Experts of a small language model.
Size: 13 layers, width 320, vocabulary 16384, 55.5M parameters.
Experts: 32 experts in each of 13 layers, 160 squared ReLU neurons an expert, 2 picks a token, a softmax router, a shared expert of 256 neurons.
Below are experts of layer 6 (counted from 0) of a mixture-of-experts language model. Rows are named router (the router's row for the expert), up (a neuron's input weights, with its number) and show model dimensions 192-255. Each number is 128 + 24 x the weight over its row's rms, rounded and kept within 0 to 255. Numbers have three digits each.
After each expert's rows: a language model's description of what the expert responds to. This comes from a sample of Wikipedia text that the model never trained on.

# expert 11
router:110115110096099103144159117130122120159141150096129123152122112125127135080158096145091121081118096114111166145145130100137089160145167156140085101179177152146113115152119118193093159136148071
up0:126073129095136107162142159138110158148114185121103136123147102115107165146133153116139089139118160105123182108142106141135115103165147148134107110160147157099093107120136191104111104102119123
up1:131131145145108119165126095126133130101121142109093113123125156145142120146137167110123113164113101123173135122118109120125104153118131153146113099130113124099165162073075147113134114087130101
up2:105149146100136118137118150116118162116169163082085085108154138111145103115133147146136169090095102127148154175116110146106112081137087102092173167102133143130133111149146120117091099191122118
up3:172085118133154099099119114123115136134074089138096135116158103127093147108117157087100160119108136154102133114167072133142115141130132160124119086129117133122135116145115145110124136142104139
up4:130096116105119079143135133142134131109110153110090132129151146130101124119095143137111099104110097132145142118128128113174130076130129141157115075123120145145130083147110099163121136147152117
up5:131114155128111118139179150109095120114146124090172104156135106155121113090124169121100093102149143110137154097124102126106125108128166125137104102100139140161137138144136129150130110127144105
up6:150101159120131139169157136122082117084084141180069133085140162074089136092137144105079142110131096100171147123125100071116104131124123118135116152118116162146093094104153130122066084121149135
up7:145075141120085145151116116114137127152125130140125118135145086149138062118120141146159142124122130103113129118147098108136115054131134152125133113122140092102112128127103112141134075124149114
up8:144106152151109155121139131129153162119075172126149136120147160132157104154044135121140101147106137117123159170082080134162125086134145159127157095115102147113112112116165151163085098131094151
up9:146097186109104165121126119132120109091139121134120144163178108157146125093087149131143100120142132115159075118120133135132101137107138145131123097093125135105071141133111138108116116114127088
up10:134126109208139175127168077137119123133103101154112141137119107141091149126109108123125110106164133134135158133142114107132107129120121097167119123137161165095170181148134143136141096109110135
Prepositions and clause links after a verb or comma, mostly to, in, at, which, until, near, over, plus zero digits in tables and dates.

# expert 15
router:122127199126140167127122104123154083075101106096091137132097149107149135116139171132138110121106145147145114173152146158142131106119135112110089169118132114127153107090088153107136136098092166
up0:146147091088154152089144116118106108127139131128109111101164100122136129175100105157146107124117091120173108142095146127122131092096153180173133145133122156126153102142109160130121125175092149
up1:171124137114124134169128115173098114115096079136143142098106095101119110139118148150109111163095063130186112106168142061120126150126115145141111100130152189143151088104144114094151134139144137
up2:120113133140142165085100151084144127124120134087113098134142141137143124131164115090116103119095111097120116137085144155085116162144153163120139108107134122171118142157103152123136133145150123
up3:127139139145085152131149120093155132143129094104102140138107075163117144091134097113132131132146134110120156145095106108136127094072115109114132122106109150136127174120129127147131148085135178
up4:117153117101117109111136151132146128140142100132109119136108120136155132117126121142125142116115156095111130135168130137102132094132173149150115137145141097103100126120100109144094136113127167
up5:149110149145098123135138170147098126116122110145117123118125186125108141147130125115119141093155112180168167154107082135112111135109129131123110173118131123124118142142114137154142143154138116
up6:122122107144168133183132126114139138115109121112172130105174098115109069089106122133156141144124160098152120154148097119151112074147138151148156106126157085118108127116109143124126049148164118
up7:141103143108126115112150126115155128137123130116152144127102143146142182144170129135143142140108093133073159129111131113114202070140120122150143121113109118147120119160126156117091144139149183
up8:118099122131115078158140124099126154149187088096106153130116152095088111125134124110132128115130149147101128154168168137154153150116080165147136142121130180116161111138108097149145135080132150
up9:173140139146134190158117088098152126128086111092131130151131098153136116126140132119137065178127158122110097143127129108120127109101128135123145130117134124149109114112137127119163073103144122
up10:158162112135148130146160163130125110143121168132094088154124068113132125118122126132149112113152110114095122120143149134102136144144152115103144116114114127095065127150145151089102079107152149
Suffixes and nouns closing a noun phrase, often section headings or before of, such as -ation, structure, season, %, ).

# expert 14
router:157126104161156137099109132122136139116099149103170167167121127135139104133122124140116171116121120130135112098133149097139092164171147162142100108118147160105101157161080113115145077125152111
up0:142151128134118133103161104123141114142099125107150126099092078167129122130121141163089130152108088154117109096119129142110093128145155172148109154141118104095098158161076094084105107166142149
up1:116127092131121079131079147157094112146090110152137112125172159150136158103128110084132131159145143137133095120155139150077132102109087169119113100119134189166113160082130147115116116106128126
up2:122134123083141118118109135103117140186131128128111111101163093073139078092191104142092114107141126168119110138135147112106163118125124090160131105102143135163107152137141102111140158132172156
up3:142128152103131095152132138193092159164116113097131183102136110117150145124098096122132150089158127123109123114135146098178120092147119143142116125119048143118128119132110089150131115142147085
up4:112067106127136113154144147152126123073131106105124120120103131164135093165113116124103134150104080122173144132149153142146136130169113144109130128077117124134128120140151126158112171210150119
up5:119146135125176111126132182143107152169159110067134117120181107082127131166152124127142167136147140125126162171146066146191103099138128133099155126109146121107131141131111130108173163148158120
up6:160137113144119186130114148128106149131116139133131057110110130082150097098159158106085105130122119103132159130114064125124109150139145122122093148142119142161095119131140143080136140145110130
up7:119083094134139136130104121121111153067094138117076121147147160096131112091113099150147120109110100085144170157110151106135096150175154091112113101158109119123143175095091137129141123134096100
up8:113142134169178130119159108164117167133109120076141123145129099186129092112157116137111132115116114137135117127142105130126077133139137112172141119143140090114171112143147200123120130145100151
up9:147115129152085162135100164159119119133101065145145147114121140141152137147133102112139119136110134079159116130160124103177139134099151139115109088123130089076118103159123159181151137135113131
up10:101124107160167104122135156117096162103146114078081125159144099124118086108164158133158138191080145096131145163131110121128121106121126090104169098145098154087150126150120119120142108120154074
Auxiliary and linking verbs after a subject, mostly not, had, has, been, was, can, may, also, as in had not been.

# expert 25
router:108124112115124164114122117138113093142140102130096173100139152149133152115085143110091102120150148141150124120120129126149116087111105129110124086101100155122146144137150113105099136090129147
up3:124146107129068158156113103136109140091103129119140122160131123121128121122113142169126180124139123098082125132143159122137171117119142131156113169083132101131114114135119158150105100143188098
up4:091104116142154073123133170141117149130142148158159135115144145100140107145096139145093128108154115136156124136169136116150163060133097145172132124146134157086097128150153173144113146166116145
up5:132124137145130155100121121145120123163100123184137118117170154173122112127128114103130167135105123112151112150152141123170156138102103109129147129113112184118141121086159128119146136114101155
up6:151104112155132136141117130093131129123136114122132138074129094130127128114135082161149124143152112087121111151092136084183094115142149066129130140124127157126158129091120146140099118120116155
up7:115134157111163100169132101145121160136137111159114152150148063099171093135145094150092160122161116147095137121155094116100157085129151116166099142106115125111091074113128137107121104165124112
up8:143096130098127115149151114144163130137141182109128118104110105073096109116123130102096114115112149130117143170143120149112146121120114121134124146128131079109111152137056147109125105129119154
up9:134134130143165116087138133130092173126134174138124101136088119139094117145127137128091165123080139120136145109140102088094145139145136090139152128154138133095131121148146201094143127162141093
up10:079097132126146139152159134127126092152076104131146147131141162122105144142166082101125126120160104110111100137114106172148128099153135119168139105134118113160058169120115187150086095126130155
up11:156164108132131135129127138083149121166139136092111136070138120152142086112109124114120151160138109103146111173127149152104140095093163115124145101121123142100155084088120126118112122102122160
up12:100144131167111084124115119170104150127118204147136156061096129149123121122118118145113137138112134125104131159145081105164123133125124084130112108126149095132130161145112119105094104128106133
up13:158154181158132167107111109160114080144138116163131126114130097093147120178130119100164120153171143115153120108117096128101145121098114077152151143117120167168142117127115141070107108110149124
Zero and nine inside years like 2008, 1993, and place words such as United, Brazil, Washington, Genus.

# expert 7
router:142116124144152091165122097063179131132134138105110162115141138123143122134106177148097120119172179084114181152151094158129128133129159147140107128135132147132127121106115064077168143185123136
up3:124085149112128099144160156131091145141155161105100142114094143130145145141163082109160085165146114152147151110100096116141130114161137126145193092151118115084118138115139125128102101171150126
up4:099080160142150122078117157126099109144118146106128107117117109109091112114124153108082146126148105138110129130087127124084125137133135161135144098107120156136147159122105115161109121127137101
up5:109166145151154111113125139096103104150107125126073124096155131114102091133130157097120106177150126124152132109143107085167082144129105095151153146126103145166142137126108148129137141120133132
up6:169135115116139145114147134139165098121123091114073133160116135101146159166157123133079089160158122112121124162132153107153088120149087144158109100112145109114114145092041088138162093102106112
up7:111157172088122100114161112107075143161174108118109102135145131139153096146173093111111147101127113160089134136135137112134128134115138121104108129119119128105100149093131104190116124107159113
up8:120141168108133125146141117134115126150141168129131099117126144129146110117145117134125148085168127110118134171132128138144123137103155125177178108049131099147137130100161076128156120149106112
up9:101131138143103131092173145108135152139099137070106122076100112159152159187119141103137127117148115134088106093135170142128130144079116151151128078124143109139165114152149127119107126150113119
up10:144121096133137140153163139088113111093164111118119145114120167126104163107169094148157111098126152134118161143144131070130108151081160120132158099127126110106139093109117107118115136137103134
up11:139113142135157096139128108155110134121144128112154142134146126112120130162073146147080129192092105101122119108173127082133116117105143076149141115102127113054140180153155114106132126139108123
up12:098138145162178130177152131140120122159089136126081129169131092128127117141121116126135097163148098091075141124127140113115115130114125138124134104169123113104152120077132109100116167102085086
up13:123062122158134086148112111158123088149136153149164106133131085113106088097141105132116141181120114133129116100157138099114140141158113146136139097109147098147135150114153142100112123154131132
Possessive determiners and adjectives before nouns (their, its, new, original, modern), apostrophes before s, line breaks, and the word piece -ent.

# expert 29
router:147131133073166089110167136089136107096097168141146154126162077117171150182145119134115112122139109121137151109103150105139178114142164121156142155118119104140093116141149124172114106133136089
up0:114081154157133105168167179141141114125079125061120129110080116107155122124180091142132080121169099087126148110119113142080097110120124098119131122142150118101157146116129140102095112170129103
up1:114096121149112103129141127107136108125114136160111121102079095130109108101063073096131115125116126089115145129148113207109178159145110143099141134139091155123095150120120145042144095148137144
up2:112122112122146119156129176180132144136105135135113136069113099164115115130096120085119145128108129115146134141178113152158139117106152091156140118099111183141105081104120161088158140131110177
up3:129109117119138189118120100104138143109162146116102091147163120097111051113103092131147101146128174088137135122139155131152135124122123091102131132091114074112129118138109106167095155131094126
up4:135144161143133146123109118151135128097136121135140143133138115125102161149102122132122129145137114070109157137157132138145127103126122136108092116151102137153134132072104184086120113124106125
up5:129114154133133159143136149132139144104089127083129153132102096131107156150128096143102090106096097112109121178101088130127096138118158145155116124100141122105152120153141099114165096110086146
up6:116090103148136122128129093156140131119117087122152139142095147122130167109100114146168109081147173122095161144141116143117109124117119130133095138106182134149162138137135156158094089127145108
up7:107115145151131113111101165137098121140116117147152114118142144119107120152125127119105122130128125105181130145132169105089138137119143096120158143115136107133139140101126163119106107105144175
up8:120056118155103154150159139136130117079128126127086079152116106121118136158102147116114101125165114100113101152108106129118109148140133121159110123122145103153088130112116142078102088123152099
up9:113091155146142117133156108134101091127119115133105137095065090146107122141117143149131132107147128100113134187098127133137123130138151108197094141147137132086148162103131142111104101133138186
up10:122123111116077133124134119140143115169128119121129116105150153131157091114179116088139129141141093100167054161138133151102105157122120117135133141134157116165116110130096157116142093131147160
Prepositions of, in, from, during, including linking to a place, institution or year, e.g. Republic of Poland, expelled from.

# expert 20
router:100101092149171094146133108159117088147133134136105104138152153125111145144163122116140115141126114124132123123083120109141123158095097139145120155152115139077104151102105156089106134154128105
up0:114081146082150162116129144154061077152111088121139129127126126149127136077163149144097111134112184092153150087166120141097153137133098134151144123088120150191105140153095111102107145079173111
up1:112156121151140117126166112102147135128075103140109130101138144176151118167140135152078141126141118133099112142139153091108142108117144144109110120156139148146161097134104091131121104104123162
up2:145125116116092156107145127101092089143139139090112100172107086112121144105105152098097108129137126097162151094113147109115139126105143090102138106167154117146146115156088113139113116090112146
up3:169134145130112138120140122142128211172101111106095143161137129152152152164138131119157125058142131085124149136108130140114107140116115139158122153094130111106123108139133125144106115165145115
up4:119131105176129131125095138137131127115125127099118050141145116167133108134137131139142125108143083116148123111123143159146124110173115149123144125126093138153102113112132144134136108154130147
up5:106130123112119153118154134083115144092125112079084144135120125147149131166193074112143133137121129135106145134117094134115124116096117147110133123100074169084107160142127128108129157139120132
up6:134140134150125142161126114172125130100124137104095112159135188171107138075104105144071086151124106135178162148130148098141147146111144156100133134143107120111159125094104118141113092139126117
up7:093093151155153132123138179132138139109134062118077092113162148133088116129126092146126118101121148077124146149128142115129110098121134144112122117152135155119102133123106124118108139159167138
up8:100110071113163139166113150150104140128126168145121102135125151123078144155133102124114123146138127115129150135118094113129120116119130132150084120127098130131108158100160136132117115122133167
up9:108117118107108138122147103124107127145154131098141158109158126131149100124173108138103069141153140117174110120165077143126108144135108109114157133083064166141103138136160105117139131141129085
up10:165120121113122135110134162113116104126130162121125123117166121118130116136108115095114126133123066093148099159138139142107157127183174114122168128114124107115071139127130116115143146160190130
Commas closing a clause or date part, was/is after a subject pronoun, and coordinate marks such as ″ and N.

# expert 30
router:132112164164077166161137130112090153095125132129138161154120115103155112095155096128073121139130146146139105132148125134111121139123100111094111132116151122124124139087154141089127132087111141
up3:118112118141128139154131189118149127129122136124124134082149091106126099131181097168168112152154082114110128102142153117162104112101116119108174134159106134105135121114111069117155099146150095
up4:114131140148105101139107098123111090123127136123121138119113151155118133127149164137125109160121114127111108149128117114147129148131137128160154114122135090120164130106151124117104106119118106
up5:147114127135143110146153153095106150135125143097165139148135162132162108154191120109121123129134078116156105105131086118135124176166102093128145122131107119129125143129108134149124082125077196
up6:145140092149159132130136115130131139146129088149143121107137109141118114136107103152124137089142112118154124129088125142148115080168118135097086107116146149152127130141134118109150115156086124
up7:164143124097108062163127116154147148103126085128125127176149144103121113092170142132146144160134090123131132073121133102092150147135127109141117152135174146119136138142153085117114164122128129
up8:153077135143128137177112137119152153125110140119095139161101130106179093165074095124117124126122103159091132170151153128175167128097104124116128101135128117112129098129094119140147159112107105
up9:105098101133112164155167101130102158113117111094176124126126177157131109089165110128162124183138142160161132110114165082123099145127098131127120120087080186160120130163140127099144133121131148
up10:145112150140097139160124163139083133095142164110096160133158127111101133108111112117109216130126130154085123072117119085195116138144102127188152146119122125133129112121116139147125092165091101
up11:129091102125116127128118157121079108084100148141097133116121137151129162127083130131151163114114141164081109170096097090142114126144084108113147121129157134096122087135109145156112106146166138
up12:091073097148179169179172128148113104180085106128117099137132096181137122103137101120152142146141102139100100116155122125138115130120146101136110145099117130087133121154129116157141143151132163
up13:123089154178085115099129123129126133151136121159158168124144103138124120123116094092110105118096093144124171126155133142161135180103135104149134162164154097112123188130118125084161088124110105
Final pieces of surnames and place names, such as -ford, -ton, -ock, York, London, Lake.

# expert 6
router:101141124078107142155102092116105152149169130120151084093169098136142125126128151138128100157115137130103120113152165125139174121139124151169098085100159127089114166132107123164164169157126145
up3:146171104117168173172150153126143157101165104145112127122149137159172147079102097151094143133135129180134100122125130113121115076116148096129141171128104154163104134123090092122124084128138154
up4:137158127120148103130178141157089088151131140114143103155125068170136111157123142136116112105098131135089161123122156144070138133150109095092148164124109108145134156168135108155066142129140101
up5:163134126106106169094110139138148172072104136110128085100163130097176112136121107058055113162124115112131090145072155148159131150142167120133151118120119123124127122109092143150145159158104108
up6:142107179111110106174143112153108118151114147160140132150173130137066161160101154119123138074113158098136122107118124151117117104158106088162064102135099135093117114134149145144133132124099091
up7:090117104167098136138131126113132129090151146144125095156174123151202142113128116146097111152139126128129159156076091114116141108130150122144121164089121119113123125112139096138084121101151126
up8:116109082109103122116161134106159125131142105129120160118140147162157120110102107113133105105115113153098134146131129109127127071136094106092182141144149155154139101113114159153143126136149140
up9:141122129123154143165128139119149113126124145086127117141123160148124124147118078123135101168121107106118153130103104138161133142185110110124113120070158093098102182099102137141123142132151135
up10:121131130084099118126107125123103166112141139118163173124157188122132124106106142137128140122083133124148123143094133129096159121129137118153132181098100118095154115139151170148147139167146182
up11:122095125123132129123144132144133159128123170127104102135138141174158134086111131125114130178109145143119143133160114119095117115124078120103157079151148147125120127115147124098158100125109084
up12:129135156124144158150150127151085147125127185086155120121112173079107140135142125133115166136085111133135117118126143135145096100139142130125157135089128109150129151148167084152077124129153104
up13:134136131167139174144147179122113133118119148165154114119144102184141117181134101098138127121133128172120112112163105085147123118140092086173125166115127128115134124137096142107133136112096094
Possessive pronouns and articles before nouns, plus first pieces of technical or species words, such as his, their, a, poly-ch-rome.

# expert 13
router:099141156174111117130139102117135101124111092158156146079138088098097123118151080157123118108119153158104138094124151168149114099108126129090141151134166093145140123094128142108132146129083109
up0:149143101145147162163140150128138089174135144136144114115167124150116119143158134114127130118114053131141129098126089121151100130097159090129117126136134130151136139125124109168055131130150113
up1:158139146126134159144119154130114081110119177136126103098124137084118128107140155107086108085139120155112154101102158095115135159149103137133126140159135105123138179115074113119131112152090097
up2:092146116112118127139136113163149127126121127149081070114123078105151140144150112101101123118155132113128085158132119131134176102129180155151133126156108141172123141126126119131122110128149130
up3:124117157136122110162136116139075109168138125155127128126154111148121140122114114169062107114115138159145114138179123115075115103093101130149124100112133135126148103137161106104141122129131095
up4:142114098147150159126121094142130160115103133121055110109126091102166119138077080131117140164138156129122124147133130134123132092109096095131130100154133132125142120131095178114128123165160158
up5:138128115134152109096151156138151138127101107091141124128140137145145117098129102110130089143181115079146089115094116139162164123125154124150107127142128143126084197041089079117126141130100148
up6:159114131147123107126152126155117156108138113155128136118102128131084144138128117132119147117106102137122151111092131120099117141161116093166160166163112119095148123097098099121104151120120157
up7:114132100163115096120135145177113151111115123140091129122089112108102145144124127156133148126117099096160160146168132101191110105169102089152145137140139155155099135116153133175134091133104105
up8:140128163153204153121183098108138107092158088147160132172129165102144128123115122138142087137105147099101134123111159135111134129130109117146133134131103138090136091118107160125118161081152153
up9:113107111143118092171127143144113114131159136104062135122112127148140154128096090166142172099137123119140110106131141139134155131125096141172117171107110152139136116108131140103147103103116129
up10:161078108141110106122130125133130110133104112103134138169123171107133126133141099129077154110104099186127150097139156111146127109144136140119126136154121143062100136186116109151132128108164131
Capitalized abbreviations and codes in sports tables and acronyms, such as MF, ENG, ITA, FC, TC, plus degree signs.

# expert 3
router:098164099149122102158127139112116106102155150132133158112082153122135125138139145139136125167166136128132097144141149095105116114122124076103109142102119137167088120103127187122107103139130168
up3:168140088132094114122121163115107113099141179127110116120121124107146136117127143104084163094134082087102119138139169128092140147124160132133156090145117132141092095116064154126116117150165124
up4:075129134135101141121149144101092122127132124111176160179118165125097104125115113101143142132124170103134128118115132091118171120146132178143148131158115160146091135128118155134126106127171138
up5:173154108109115149146144135135140091144110135099159139124112104100132138122146122141105135152120124145120139111139090095109144142161099138131120090119139102128104150191108137082130100097091163
up6:122144137114125113142139162158122135121162153115137105131103122139122089105150123129114135141153125107125092171137131104094119121128131163098101138110147085138082122187144079114146098099139095
up7:122142128122151140127116115137159129114146124108136119105123104131142133103158084136066181116135134127117164128185156091124117143086127138136063089123154167083099150110108123120102097140107164
up8:157141107125127137111101146099086155142126142138075097110102139150144118174119111105116109079133149116118142160141126094088144121143118113138105142131099173155119133142138121127126148191124085
up9:146124144142115115107131165153107119097146126145144166151130133179122147179139138122145111118101118070128134132127123130141125153117089136126131153110116122109069113180123111111158162160104105
up10:120114135140134130183132172127148117138124126094107144127124138164134124164141131132162130122115140113081146108128135098119108173171104139125116090135127116132136119122124087161141138098153122
up11:111118110144108129143093126124142121124101113123140099128175121159127142085140110116092137143117078116110123132135153092136129139106109147127177123094095152158127153120104127128101155137141136
up12:130144145138120070134139136137064160092135091132134132153098171168119136101138121126109114085122155136118138115126112099129128077098157160121117109120118149166113115139106128122163089143146135
up13:126110126138151125120144142105087146128107169117088157113162155137114139124140080117133141131114162125123153145094168087144158111147175106116142171132124124116161114106161116113135098155160128
Final words of street and place names and directional particles after verbs, such as Street, Mall, back, up, line.

# expert 10
router:147130167146121096122128152134114116089123159141108125113120139109144136127099144106165133114112098132154110135125148159155092130121128080110165106150129137089121102084124150192110135127124081
up0:136080125138120157165131122127134185117142102139128136122111162105095133128113079148073113133139180159157143102135114131122144098161147145117164114174110099115119130084125146079112125150141120
up1:206138140169173142149140100109096126124120132138130133113124127136114122096136101094146143093139143140102139156136140142139138140130106098120147123117088166131124147117127140096127132108078171
up2:137120120147115122108116139126073099097121133097111152083117140159119128134173110138152174145124131166100154107134148113057126147146132132149162110141094144128148148122139108122143137094099155
up3:128142090102100124133094113156118123145111135138147128126121134119183085120122178099125089118117150121087092109115124110152130083119132051136104091116128133140074149079111129145125149078167147
up4:142127107166104141147179152162120108163122077099103159142130161124126099183129140118142115100119115137139106153113169102083112122122125107149113116111083117126092093111161127103091164128142118
up5:143119096094074143180099133165074121096143124138161130126159087152135116123080110138121150148140117130113130152125106103150146156109073151150132122116107147091120162167157119152156160121146139
up6:123099137106153147146113138151121166154113116113085125176099101120131128157142127078122099141136133113131098145115143130188108138139140106128174116143114139092066162181165160140088085116113109
up7:161085136142086121157122142114082114129123123127143101122150163133126149103124116203161122139134163105148200115133158127156114123122141149141161102116080139102130118140122134146169119093158112
up8:133087088130127142140129112105133107178147165103127099162150140140103090116115130139156158110140136149102148168092142152114147172134139142130149137131110134101163109121147102136146131131081135
up9:140155126129119119153153091159111125110120103111108129140120165129133157158109087122154137098142110132155118161114118122119088181101143129139139102115125158094088126122143154069100159146104151
up10:117143059101138136110126107159117130108134157092135089119131088163138114078094138180113114124060124097146094142128137123117143115133136116131152098133157202134108191127105123126133122129129136
Inner pieces of foreign names, species epithets and plural endings (as, ers, ia, ar), plus nouns like States, player, world.

# expert 28
router:107105161138119156137098113150118146151108096142106101135165104148147149125078136079094140167125097138096132130142082077112134142128116129126108091106090140166125120142126094125148138155120114
up3:145112150094134121073130101087091163123127079131099126084101110108159141113143083103120093116128120145121125164141102137151127104082124161143137133096140115159111147149145154117108164148147124
up4:133109107095157127111136122102068131141155183114094078161157159109131118144164112096146139137120178111170154132109119133147149102137106120127139144085100136113088133118140129168094109117146149
up5:148112155118112121167102143167142121135141117123124136142120100121126118161144118142122103120139153104155156202133100085130158103067137140103135158123119179111098113073121139107131113132142114
up6:131059105124131145114159130072115150136135138115094126117147105157111103138122100113114149086124143096124148078109122129138146138142133079121131137119100122121090156074130089163127174156113107
up7:135150148153142151116113118126138128155129131146104145135093134149183141171121133136105121140087118152134117103140159135091113123104115130181117120150125123126109138114126158126097112164158144
up8:164155148138095125101135119153153145103161129128138121154124081107156101150135117134116115127126104133130109124106174131070149139136130108112123156165113127153153101162107128147084102083120129
up9:176139125071096117112131137084133093127101154110172150132115104101142139138149152132128129094107078143110124105103132130146152119151159152134148138135123093103125098162132166138103141149175112
up10:130152108115108112149089111154106113107104102104144153119110118105151121175133130125086085124116107148172110168132140105146093084123142119141123129110153148135116106138166146090148134127094125
up11:171111087109109116082139120092162115088091122107125109116124127095138129098162120109088150093100151106141131120153126134118147114119159119123156108123130141106147146106085131140157150126153090
up12:114113125175092094126116159142115183079108158076089077091141133148113132114148132119112113102194127107169134137147137104140096119119124141131107136116152160122120144107118142127142129128146119
up13:125135104108152087132144119135095112139117153138073057123134141124152130138151150092103138100142127130130152140162121131102102131102154133176115144089160119150113103097109152127115102117129123
Articles the, a, The and ordinal or position adjectives after them, such as first, second, third, western, same.

# expert 24
router:147158127094139121096083152111105104129158154128149137148159149135146131137152122129113102136113178161135154142109122075128128142154134106119138121110150129098120079187118184146118107134132127
up0:129124129116114135109144093113083144142121110063136093068088130106110097114122165159109099109118105106143170113100122156167142103127148129108149127143116129134123108144147128141131130145091104
up1:165099137119115142166153164118100121127134132111124164114170072130072099143170119135073108103106121123102161104109114122126190126095150137165125105103115150094100160144098130119133109164088136
up2:117107088143110155167146133129079104148129124023112145155130100192081141165135100137134123117116166138136120160059123130165090137126145118135175134112138115131106147135151110149103121109119149
up3:141136152140129116115106112136127178132089088107113154152128120101135114160106174133125114152152114150118093124101168160118121118123152112143102151135134117122114130126178156125117090142119141
up4:111125115126079076159114108138146129115160099098140162101096130144142123134131073143164128182099131149093126140153105134148091125117138113123170124110116156097072168168145134108119124172103083
up5:115135108166138122175127135097170119150129118131095119139135119171165133130118097128121153112128084120098113137106126170145084145143122126132117154142133091075108169117152158076110117125111124
up6:118129141141086111112140141102130134114107107125120140158125108133171127135132161099090129129111112126091116094147109089105121156164118149142116144124127123126142120097100151058156115092134073
up7:127073154149085167157114124161129106150093089123083124125144154147137120128116135125100150159134111153189152104149142192148154162125120146108104119137151105156080133121097128088123108096060155
up8:118117112149104145164133133160125108153163128111161127139124137121114092167093135156091117140131165133118147187112130112135095141142099101141139168159129127086123131130101140113100149132129091
up9:113163123136094148135146131130138139139145157108123091090141121179148114095148085140090102104152112116102117112167131140132155152114143108114108135094117124121136139110169123129145137155116110
up10:160087131115115111113141119146114151179108119157138145135128112104107104103163144148100117154104090152169095136157098084138130171141125144156127120111127128142118077141114132129118135125093144
Prepositions introducing an agent or relation, such as by, under, on, between, plus blank spaces before table numbers.

# expert 4
router:115148103150149114142129075088128094175129141091134122092108129136135143128165106178135135162125101124143071164129139114108142124090111172124094139159141119158131137142104179098137143129144142
up3:089122111086104142153110116120150133133083106119100118169134126130170119130092128138127075112157159104148113088163133103107140129133100152142136087144124105121105164141142115125128129167088106
up4:133139124111118136134132145112110080161120144160168088135170137139089112121118139126111133114118095138108180145145148122118121123137123065147121107143126167129110089117124108105111133105101162
up5:148123116165138140102122106117141161103101124115147123144119180076130116144067131150147142097129078149144139132127071095112093098086108132131134166117117165112188098125124113111125071156137122
up6:104130119144100131144126094163122118166093159133137106122112116149123112162121092077126140121116136145133110102159133115140142107130117130153121176129106117071114146094103142135127116147172111
up7:141186142125152087154145137127142158140131124159143108126152110129092123139127091144146127134138114095137114133130116111145153126160142126115164138131091177093101074149174122141124131148110150
up8:156099126138097164101094109128134160069127137110146119147125154109153144097138129154155115100148109165137175134138079104131158102148106139150122115113107098108123164087126134136137065133162113
up9:146123159163116094077184121105141073120127129129095134160114111112112076123130146151147143116152159092098118102088111141148160078137110119122126104079137136147103142097107141120098131117160155
up10:121160131140126131137117142118115107128123137129129132115146086098119055108109119074156138134070126127142120115155149060134141138118122147158112154127101148124139124104185121146131103132116128
up11:152144118154162151160150113162100120148156157139150134087124105161150073096096145155151168110126139128080143111149103119098103137135133076105145136131126110145077125129133117143086147135137110
up12:134159129124127121127107142145101140128118133115095116143105098111149126095163118142097145115131156102143149143137094129112116119098108104131105119108103101127151162113133093157126126167131197
up13:096095132124143090148149156118120159081124153124141113130132092109109108144127137129115089129162128114119165096179106120114131161113110117142123148145145087112135108134149136094158122111137099
Digits inside multi-digit numbers in tables and statistics (1,0[5]4, 2.9[8]4) and counting words like two, three, several.

# expert 1
router:183133104104105127144137140132122152144124168173096089175101130138098109141117136114135121159134145158129100175061157148089156151173101119081137156135108145122097161103110129114132125138129122
up0:145099122156120124141087151136101121114123109091127127131115153119137146091108143172142153123131134112112079192091136171101132149135098124124102133146116093126167142087123147112104155111174138
up1:135114097112136144164126142086167118166102140090153142074092095112128123124153084142166097135131072109125166108106105120137151110129122145136103131137092137122118140167127112083101140209104127
up2:153127161095158130126100084112131143126106152119114105098127132117134095135148128120127140161156130108094137101107120124112150095069134068215113148120129137099145137118092097147126156141135208
up3:084128133127134133123105141147144104116185141085176121163164122152184110116140145115132133132108121134131106157107117144084156097127100104115088152144124121145111146079129117139118128136164156
up4:133121111158122126157147157164133115107115154126128092117087086179088154145107090144145110144145107129116158103127141129094112123148171115132126100102116147106077185141167151129124144132095119
up5:133098105123136134127131154141151150069121088129109148099134146140134165135086161104119118119084161134133117091084127124140173128138098155134117130135100102106100121145099140146129131106092172
up6:160129159171104123146119131148122153119144156146153124153111149124112117081129111107127105118132116129123148158120099163126132067146126138154125107122124111131116086148145121137108106111128132
up7:141128113166133115116124135134124139140094092144110100132143122144127091083125139129106131119118155135100135143130143132118122141085107145150148116106132108097185137070121088145139127120126123
up8:132132130127089127111111086115126103123139146093116090130147128131130133135161125165159134043104115127088125149102105160141141099093180095162139138125129124153116139116140161147089124113176114
up9:183123136169121125077143131130138169101163122152101114106106131150134139055141106132141097076151158122158148085161143148110106120115128131116120131149129093106117137129141102128113149109129127
up10:138065133114091129190168130161110102133098063113157087111154116128140130130152133109132106168109104152149120123130158124111123100132161142172132144107106126102114149149088125117143167160156109
Subject pronouns he, she, it starting clauses, plus commas and surname endings like -ić, -son, -z in name lists and taxonomy.